Experts of a small language model.
Size: 9 layers, 40.8M parameters.
Below are experts of layer 5 (counted from 0) of a mixture-of-experts language model. Rows are named router (the router's row for the expert) and show model dimensions 112-223. Each number is 50 + 10 x the weight over its row's rms, rounded and kept within 0 to 99.
After each expert's rows: a language model's description of what the expert responds to. This comes from a sample of Wikipedia text that the model never trained on.

# expert 51
router:54 65 55 51 35 35 53 59 52 52 63 39 58 42 39 61 56 67 58 54 51 54 42 44 38 68 44 36 45 69 54 32 50 60 52 43 60 48 37 62 60 48 51 37 32 58 62 70 45 58 46 47 40 36 54 53 43 43 65 54 47 48 56 51 57 36 61 53 43 69 38 54 44 49 31 47 37 57 62 47 57 58 49 52 60 56 50 42 37 36 52 53 51 46 36 76 49 47 50 34 31 42 52 37 64 46 50 61 66 48 55 60
What it handles: First pieces of words after a space, hyphen or parenthesis, like Ch, Sh, (I, misc, -s, -sc, often in non-English names.

# expert 34
router:50 57 63 52 46 47 46 66 54 56 49 39 46 54 47 34 66 48 48 39 58 49 08 50 46 45 56 30 48 56 40 63 34 61 57 64 37 64 51 61 59 48 48 44 35 31 58 56 54 43 36 59 37 35 45 64 43 55 58 57 51 43 39 53 43 65 49 56 48 62 34 44 50 47 39 55 52 63 51 53 54 55 49 40 55 51 59 33 52 47 56 58 46 46 62 77 46 42 65 57 46 57 43 38 62 50 57 39 44 45 54 55
What it handles: Mid-word letter pieces of non-English names and words, such as k, z, h, j, š, ah, in Slavic, Arabic, Malay and Gaelic names.

# expert 46
router:57 61 61 69 42 51 59 56 45 51 41 38 48 42 49 44 55 48 45 51 59 43 40 64 48 40 60 56 51 55 39 43 52 49 46 37 58 57 56 80 67 37 41 56 44 37 69 58 70 46 39 60 45 19 58 58 56 61 52 50 44 36 58 64 44 44 61 52 67 48 23 43 35 58 50 50 47 58 46 57 53 64 37 41 49 43 50 31 63 57 46 51 45 40 45 81 44 38 49 58 48 43 47 34 49 52 49 40 54 55 63 53
What it handles: Infobox and biography fields and their values, like Country:, Died:, °E, (age, and countries after commas, such as London, England.

# expert 10
router:45 60 40 51 19 34 53 45 50 55 53 58 51 27 45 50 52 67 65 44 61 50 47 66 45 53 61 50 36 73 46 62 31 50 60 64 54 60 53 67 53 30 44 36 35 41 51 52 51 37 27 61 67 49 43 57 62 52 64 62 48 45 49 54 49 35 49 54 49 44 39 54 42 62 48 61 54 59 60 57 41 66 43 63 58 55 54 38 51 54 47 49 52 49 54 81 39 58 45 55 47 59 39 32 66 45 32 34 64 47 61 44
What it handles: Last word of multiword names of leagues, competitions, institutions and places, such as World Cup, Division, College, Hall, Game, Bay.

# expert 41
router:52 63 64 71 33 30 64 52 55 50 42 49 48 36 38 45 59 56 55 42 55 43 40 54 47 72 43 40 58 55 47 40 28 50 63 58 52 67 47 55 49 53 30 36 25 36 47 53 64 51 40 58 52 29 51 62 54 54 70 48 50 47 48 45 49 44 46 57 41 29 27 44 42 57 50 71 49 45 63 56 49 53 38 46 45 47 59 40 46 58 50 32 42 53 49 66 42 54 51 44 49 59 34 29 63 50 38 41 57 57 61 48
What it handles: Given names starting a person's name, in lists, credits or after by, e.g. John, James, Arthur, Laura.

# expert 11
router:62 50 56 47 23 41 52 47 61 53 59 38 46 41 52 41 60 69 50 52 56 54 28 77 47 50 61 44 52 52 46 48 40 38 42 27 45 50 53 65 65 45 38 56 41 50 58 55 64 58 38 64 47 45 47 49 52 53 70 52 44 40 54 61 38 44 58 51 42 64 37 46 41 58 41 73 38 48 52 51 42 61 32 54 33 59 46 52 50 53 60 55 41 57 36 69 40 57 65 48 45 54 69 37 62 73 43 47 51 48 65 47
What it handles: Modifiers before a noun: nationality and place adjectives, other, different, local, and adjective suffixes -ical, -ic, e.g. New York.

# expert 18
router:56 64 33 65 27 33 49 54 50 53 45 34 66 47 55 50 68 64 43 57 56 58 48 54 58 52 59 36 41 62 52 54 40 70 61 55 52 55 45 65 48 54 52 34 32 57 73 68 58 56 34 59 59 46 43 37 56 55 69 54 48 35 52 57 46 40 39 53 44 45 35 59 41 65 48 54 42 64 45 70 44 70 36 48 56 54 55 37 39 47 31 32 30 58 53 73 47 64 48 51 44 52 40 29 47 68 42 47 57 38 51 37
What it handles: Nouns and noun endings after articles or numerals, often time and quantity words like years, time, minutes, members; suffixes -ations, -ances.

# expert 61
router:43 53 52 49 25 39 43 60 57 64 34 44 44 43 51 56 64 52 58 38 47 48 48 55 45 46 58 44 43 52 48 39 53 61 55 42 52 51 43 56 62 64 38 43 36 52 85 65 46 50 39 54 51 40 35 35 61 49 71 40 42 39 48 45 48 32 42 47 28 50 40 48 40 53 48 40 45 49 56 57 57 64 47 51 71 53 56 38 44 53 56 36 58 48 67 79 35 48 71 43 48 55 43 50 56 60 44 36 50 68 70 53
What it handles: Inner word pieces after a prefix or word start, such as un-, sub-, mis-, giving -ane-, -du-, -le-; also adjectives like popular, natural.

# expert 36
router:51 63 49 55 41 46 58 56 51 56 62 38 49 44 33 49 55 51 45 38 39 55 50 42 52 59 52 37 46 49 34 55 39 54 51 45 46 45 46 73 48 45 55 45 42 38 41 65 51 49 34 68 51 39 42 51 60 65 68 66 52 51 53 51 46 57 54 46 52 63 48 54 30 40 21 49 31 55 61 48 49 71 56 40 56 48 51 43 35 41 57 51 52 55 33 70 47 50 47 34 37 60 48 39 55 49 40 43 66 47 62 50
What it handles: Capital letters and caps pieces in abbreviations, codes and line-initial words, as in TA, OM, SPS, AUT, and name starts like Dou|ro.

# expert 45
router:47 53 48 59 47 45 63 62 49 46 53 46 52 53 38 41 58 63 58 50 66 40 43 62 38 45 42 45 54 52 52 59 22 53 70 62 50 58 46 62 43 43 35 41 37 35 64 61 62 45 38 46 51 40 50 50 60 64 66 47 45 46 54 39 52 49 44 63 42 40 36 43 37 60 46 63 49 41 54 52 47 67 38 49 45 52 53 27 45 50 47 49 48 58 62 71 53 45 56 45 53 54 34 40 59 54 36 34 59 53 67 32
What it handles: Final pieces of proper names, often places or people, like Mod-ena, Katow-ice, Bissa-au, Aviv, and Spanish or Italian endings -ia, -ina.

# expert 31
router:54 54 38 48 43 37 57 56 55 41 55 57 41 40 32 40 56 63 59 40 60 49 39 49 45 45 48 50 56 58 53 51 30 50 45 58 45 55 33 75 46 49 41 42 42 39 66 62 45 46 38 44 58 36 48 61 52 42 70 53 33 49 57 43 45 47 46 67 34 59 28 53 32 56 40 77 43 44 54 49 48 62 36 56 54 56 51 26 54 50 50 55 50 49 56 73 42 56 54 45 39 53 43 40 55 43 47 43 56 46 89 45
What it handles: Place names and endings of foreign personal or place names, such as York after New, China, India, -ville, -ini, Asian name syllables.

# expert 24
router:55 55 64 63 34 39 63 43 44 52 45 43 43 43 30 47 63 69 49 44 50 58 24 49 44 67 44 51 61 54 61 34 44 43 64 54 49 65 45 57 57 46 53 49 45 42 54 52 45 50 44 55 43 25 48 51 43 52 67 54 39 47 63 52 57 58 42 59 38 59 31 55 53 69 22 55 52 50 46 61 37 68 40 52 56 50 54 28 41 49 56 46 49 38 67 73 27 65 51 51 44 60 35 41 53 52 51 51 69 48 65 41
What it handles: Pieces of Arabic, South Asian and East Asian personal names, plus common first names, as in Khal|id, Jo|ong, Gangu|ly, John.

# expert 30
router:63 58 50 48 16 31 57 52 44 61 51 49 49 46 48 52 60 56 43 51 39 51 42 56 51 49 54 45 50 68 48 55 38 50 53 50 44 50 40 67 41 59 47 47 34 40 69 50 49 48 39 48 63 30 42 43 59 64 62 68 47 50 69 46 47 50 38 48 52 42 43 46 23 53 37 57 35 46 52 63 47 57 51 42 60 39 56 35 36 59 57 57 53 55 69 67 39 53 49 43 50 59 43 31 54 60 57 40 65 35 56 49
What it handles: Middle and final digit groups of numbers in sports scores, tables and stats, as in 3,|87|4, 54|–30|4, 47|.08, 1|50 lb.

# expert 2
router:41 69 37 59 40 37 68 62 51 37 65 43 42 41 43 40 50 63 72 44 64 49 31 67 55 63 62 42 45 63 50 45 49 66 57 50 54 45 42 71 50 48 56 36 31 30 55 60 49 56 58 67 50 41 53 56 53 43 64 60 67 48 50 48 45 57 43 45 40 33 30 48 47 62 43 55 53 60 54 53 50 61 34 52 46 49 49 39 49 63 35 49 40 45 49 65 44 50 47 47 35 50 55 30 57 62 39 52 55 53 77 55
What it handles: Verbs and object pronouns in plot and biography narration, often after he, who or to, such as took, won, him, prove.

# expert 4
router:41 53 46 54 31 32 59 57 53 49 60 36 40 41 29 43 38 66 53 42 58 48 38 52 56 61 52 37 40 67 46 46 34 55 40 46 63 73 62 53 54 54 46 35 22 36 61 58 68 49 47 58 48 44 28 60 73 58 62 61 59 44 46 52 40 41 47 59 33 48 41 40 34 67 46 51 48 48 51 60 51 62 61 52 42 46 49 44 34 69 50 42 44 47 67 67 43 51 45 38 57 57 55 20 65 52 32 48 60 52 54 42
What it handles: Music words like song, music, vocals, guitar, scored, plus mid-word pieces in credits and lists, such as P-ony, fl-ute, spook-y.

# expert 22
router:54 42 60 45 45 44 55 60 43 57 63 40 49 52 40 53 56 54 52 46 52 63 48 54 44 50 55 55 37 58 50 47 38 66 71 50 60 57 42 75 51 35 33 46 40 29 55 48 55 51 50 62 56 23 38 45 49 51 60 57 45 46 59 44 42 38 56 56 49 61 29 58 29 56 35 52 33 45 62 57 55 72 44 52 54 51 43 19 46 53 40 53 50 57 48 83 46 54 50 63 55 58 43 41 47 49 35 41 50 31 65 47
What it handles: Place and team name starts, especially American, such as York, San, Carolina, Texas, plus name pieces in sports tables like Al-ist-air, W-igan.

# expert 9
router:41 55 64 42 33 34 52 55 67 58 44 52 58 47 58 54 52 50 55 48 39 46 51 64 54 46 58 41 43 62 38 46 46 52 61 53 57 48 58 69 33 61 23 35 38 47 66 68 34 59 48 64 44 38 39 45 46 37 61 45 44 43 59 53 48 39 39 53 39 45 36 49 45 60 43 48 51 50 64 60 54 53 37 59 50 49 60 49 41 57 42 38 46 32 53 79 49 41 58 51 36 67 47 47 54 66 45 53 53 54 61 65
What it handles: Word stems continued by suffixes (install-ations, equip-ment, recogn-izes, Ex-clud-ed) and second halves of year ranges like –202 in 2021–2022.

# expert 60
router:50 56 53 50 48 43 47 48 53 52 55 39 55 43 39 55 59 47 50 40 39 62 18 66 32 45 54 48 52 66 45 62 33 55 66 54 39 52 49 57 47 40 58 47 50 29 51 48 55 56 47 62 40 27 53 62 52 46 72 68 71 42 50 52 37 57 53 50 58 59 33 40 51 58 34 49 40 49 63 62 37 68 48 41 53 60 58 37 65 49 52 49 51 48 50 85 50 58 51 64 48 63 45 37 39 59 44 42 48 49 46 47
What it handles: Syllable pieces inside European and other proper names and foreign titles, as in Gi|ust|o, Car|gn|elli, Met|allica, Ing|olstadt.

# expert 55
router:54 63 53 48 20 38 51 46 53 55 53 45 63 38 50 64 47 66 49 48 61 58 42 68 41 34 54 38 35 55 54 44 44 67 46 62 43 54 45 74 60 45 52 39 40 47 64 51 43 48 45 51 54 47 43 46 50 45 64 57 41 35 53 68 53 43 36 48 41 58 37 53 47 72 42 68 49 62 64 59 54 72 36 58 52 68 55 41 54 44 42 51 51 53 44 76 40 58 56 49 41 49 46 30 57 54 45 45 59 38 58 43
What it handles: Head nouns of institutions and offices after the or a modifier, such as University, Party, State, County, government, legislature, Congress.

# expert 3
router:53 57 50 54 25 39 58 54 61 51 40 54 59 39 43 44 48 67 52 46 71 52 35 58 62 52 55 48 55 70 45 62 46 57 40 47 56 58 55 83 55 40 51 32 41 47 54 78 51 55 41 66 45 38 36 64 52 62 66 52 54 48 52 50 38 53 44 58 49 47 37 45 45 49 50 68 57 59 54 57 38 56 49 53 58 60 59 47 48 59 30 55 45 47 38 84 49 49 59 44 38 51 50 36 54 60 42 46 50 61 68 45
What it handles: Common nouns naming works or subjects after determiners, such as film, song, album, book, information, role, season, word.

# expert 44
router:58 58 47 56 33 34 47 61 54 55 48 50 49 28 35 58 76 50 54 57 65 53 41 48 45 61 55 40 48 54 55 54 43 62 57 47 61 57 45 60 64 56 62 36 37 32 59 46 44 61 40 64 53 51 43 40 54 52 75 54 51 41 55 49 53 59 45 52 51 51 47 45 50 68 39 65 45 43 53 72 44 76 41 51 55 48 73 29 38 60 36 36 37 44 50 68 42 69 59 41 37 43 43 51 49 69 31 39 56 38 66 51
What it handles: Closing pieces of ordinary English words split into tokens, such as er in follower, ent in continent, ier, ement.

# expert 57
router:45 56 39 57 30 34 52 43 66 53 57 48 45 49 44 61 58 58 55 60 46 56 38 57 43 50 56 46 39 61 35 42 51 53 63 54 54 67 67 68 56 33 70 44 41 48 51 65 58 45 43 60 42 31 38 51 63 42 45 60 48 35 57 62 43 36 52 54 48 59 36 51 39 49 32 45 45 74 58 59 53 55 51 49 46 41 55 49 32 53 31 54 46 47 39 80 35 62 57 42 34 44 50 26 55 49 48 40 79 54 63 55
What it handles: Opening subword stems completed by -ing, -er, -ed, such as open-er, log-os, invest-ment, often in sports season articles.

# expert 37
router:55 48 61 58 23 33 54 53 65 65 69 57 45 39 41 51 53 62 59 44 40 58 33 58 40 60 58 46 53 68 57 42 43 55 44 65 41 48 44 73 57 63 57 55 40 42 58 52 53 63 52 49 60 31 46 42 52 47 69 57 41 60 69 47 43 31 63 46 53 53 38 51 36 50 28 52 51 63 65 54 71 59 55 59 49 45 54 57 45 62 51 55 38 49 52 70 43 57 41 51 47 68 61 33 46 49 44 46 59 40 54 43
What it handles: Opening piece of a capitalised word or name, such as He, She, Har, Mer, Wor in Worcestershire, Wh in Whilst.

# expert 29
router:55 67 48 47 27 41 54 45 41 58 46 36 49 30 49 44 64 52 59 51 47 47 40 52 58 45 56 45 49 50 51 45 51 45 57 43 49 64 62 76 50 68 45 38 48 27 46 49 44 44 52 69 59 59 36 48 51 55 71 59 54 50 53 56 48 67 58 56 59 56 42 29 40 49 42 66 48 62 41 61 64 45 53 36 50 41 76 40 44 53 33 45 36 50 53 77 37 46 59 44 42 63 53 33 55 56 39 30 69 43 67 52
What it handles: Short letter fragments inside words split into pieces, such as asb-est-os, tw-el-ve, sw-ore, plus verb stems before -ing or -ed.

# expert 15
router:50 51 51 44 34 45 61 40 65 43 62 44 39 48 46 27 59 60 71 48 38 57 36 57 54 53 56 46 58 64 43 64 35 50 46 45 47 60 54 74 51 41 40 41 17 40 63 53 52 35 35 56 44 41 34 35 62 65 62 66 49 50 64 46 40 48 48 51 48 53 48 42 41 64 57 59 40 59 68 71 43 68 49 52 54 52 51 54 49 58 51 52 56 37 47 67 42 46 42 39 48 54 56 40 64 49 27 47 63 59 67 43
What it handles: Tokens in music articles: chart peak phrases (debuted at, peaked at), track durations, review and chart tables, song titles, album.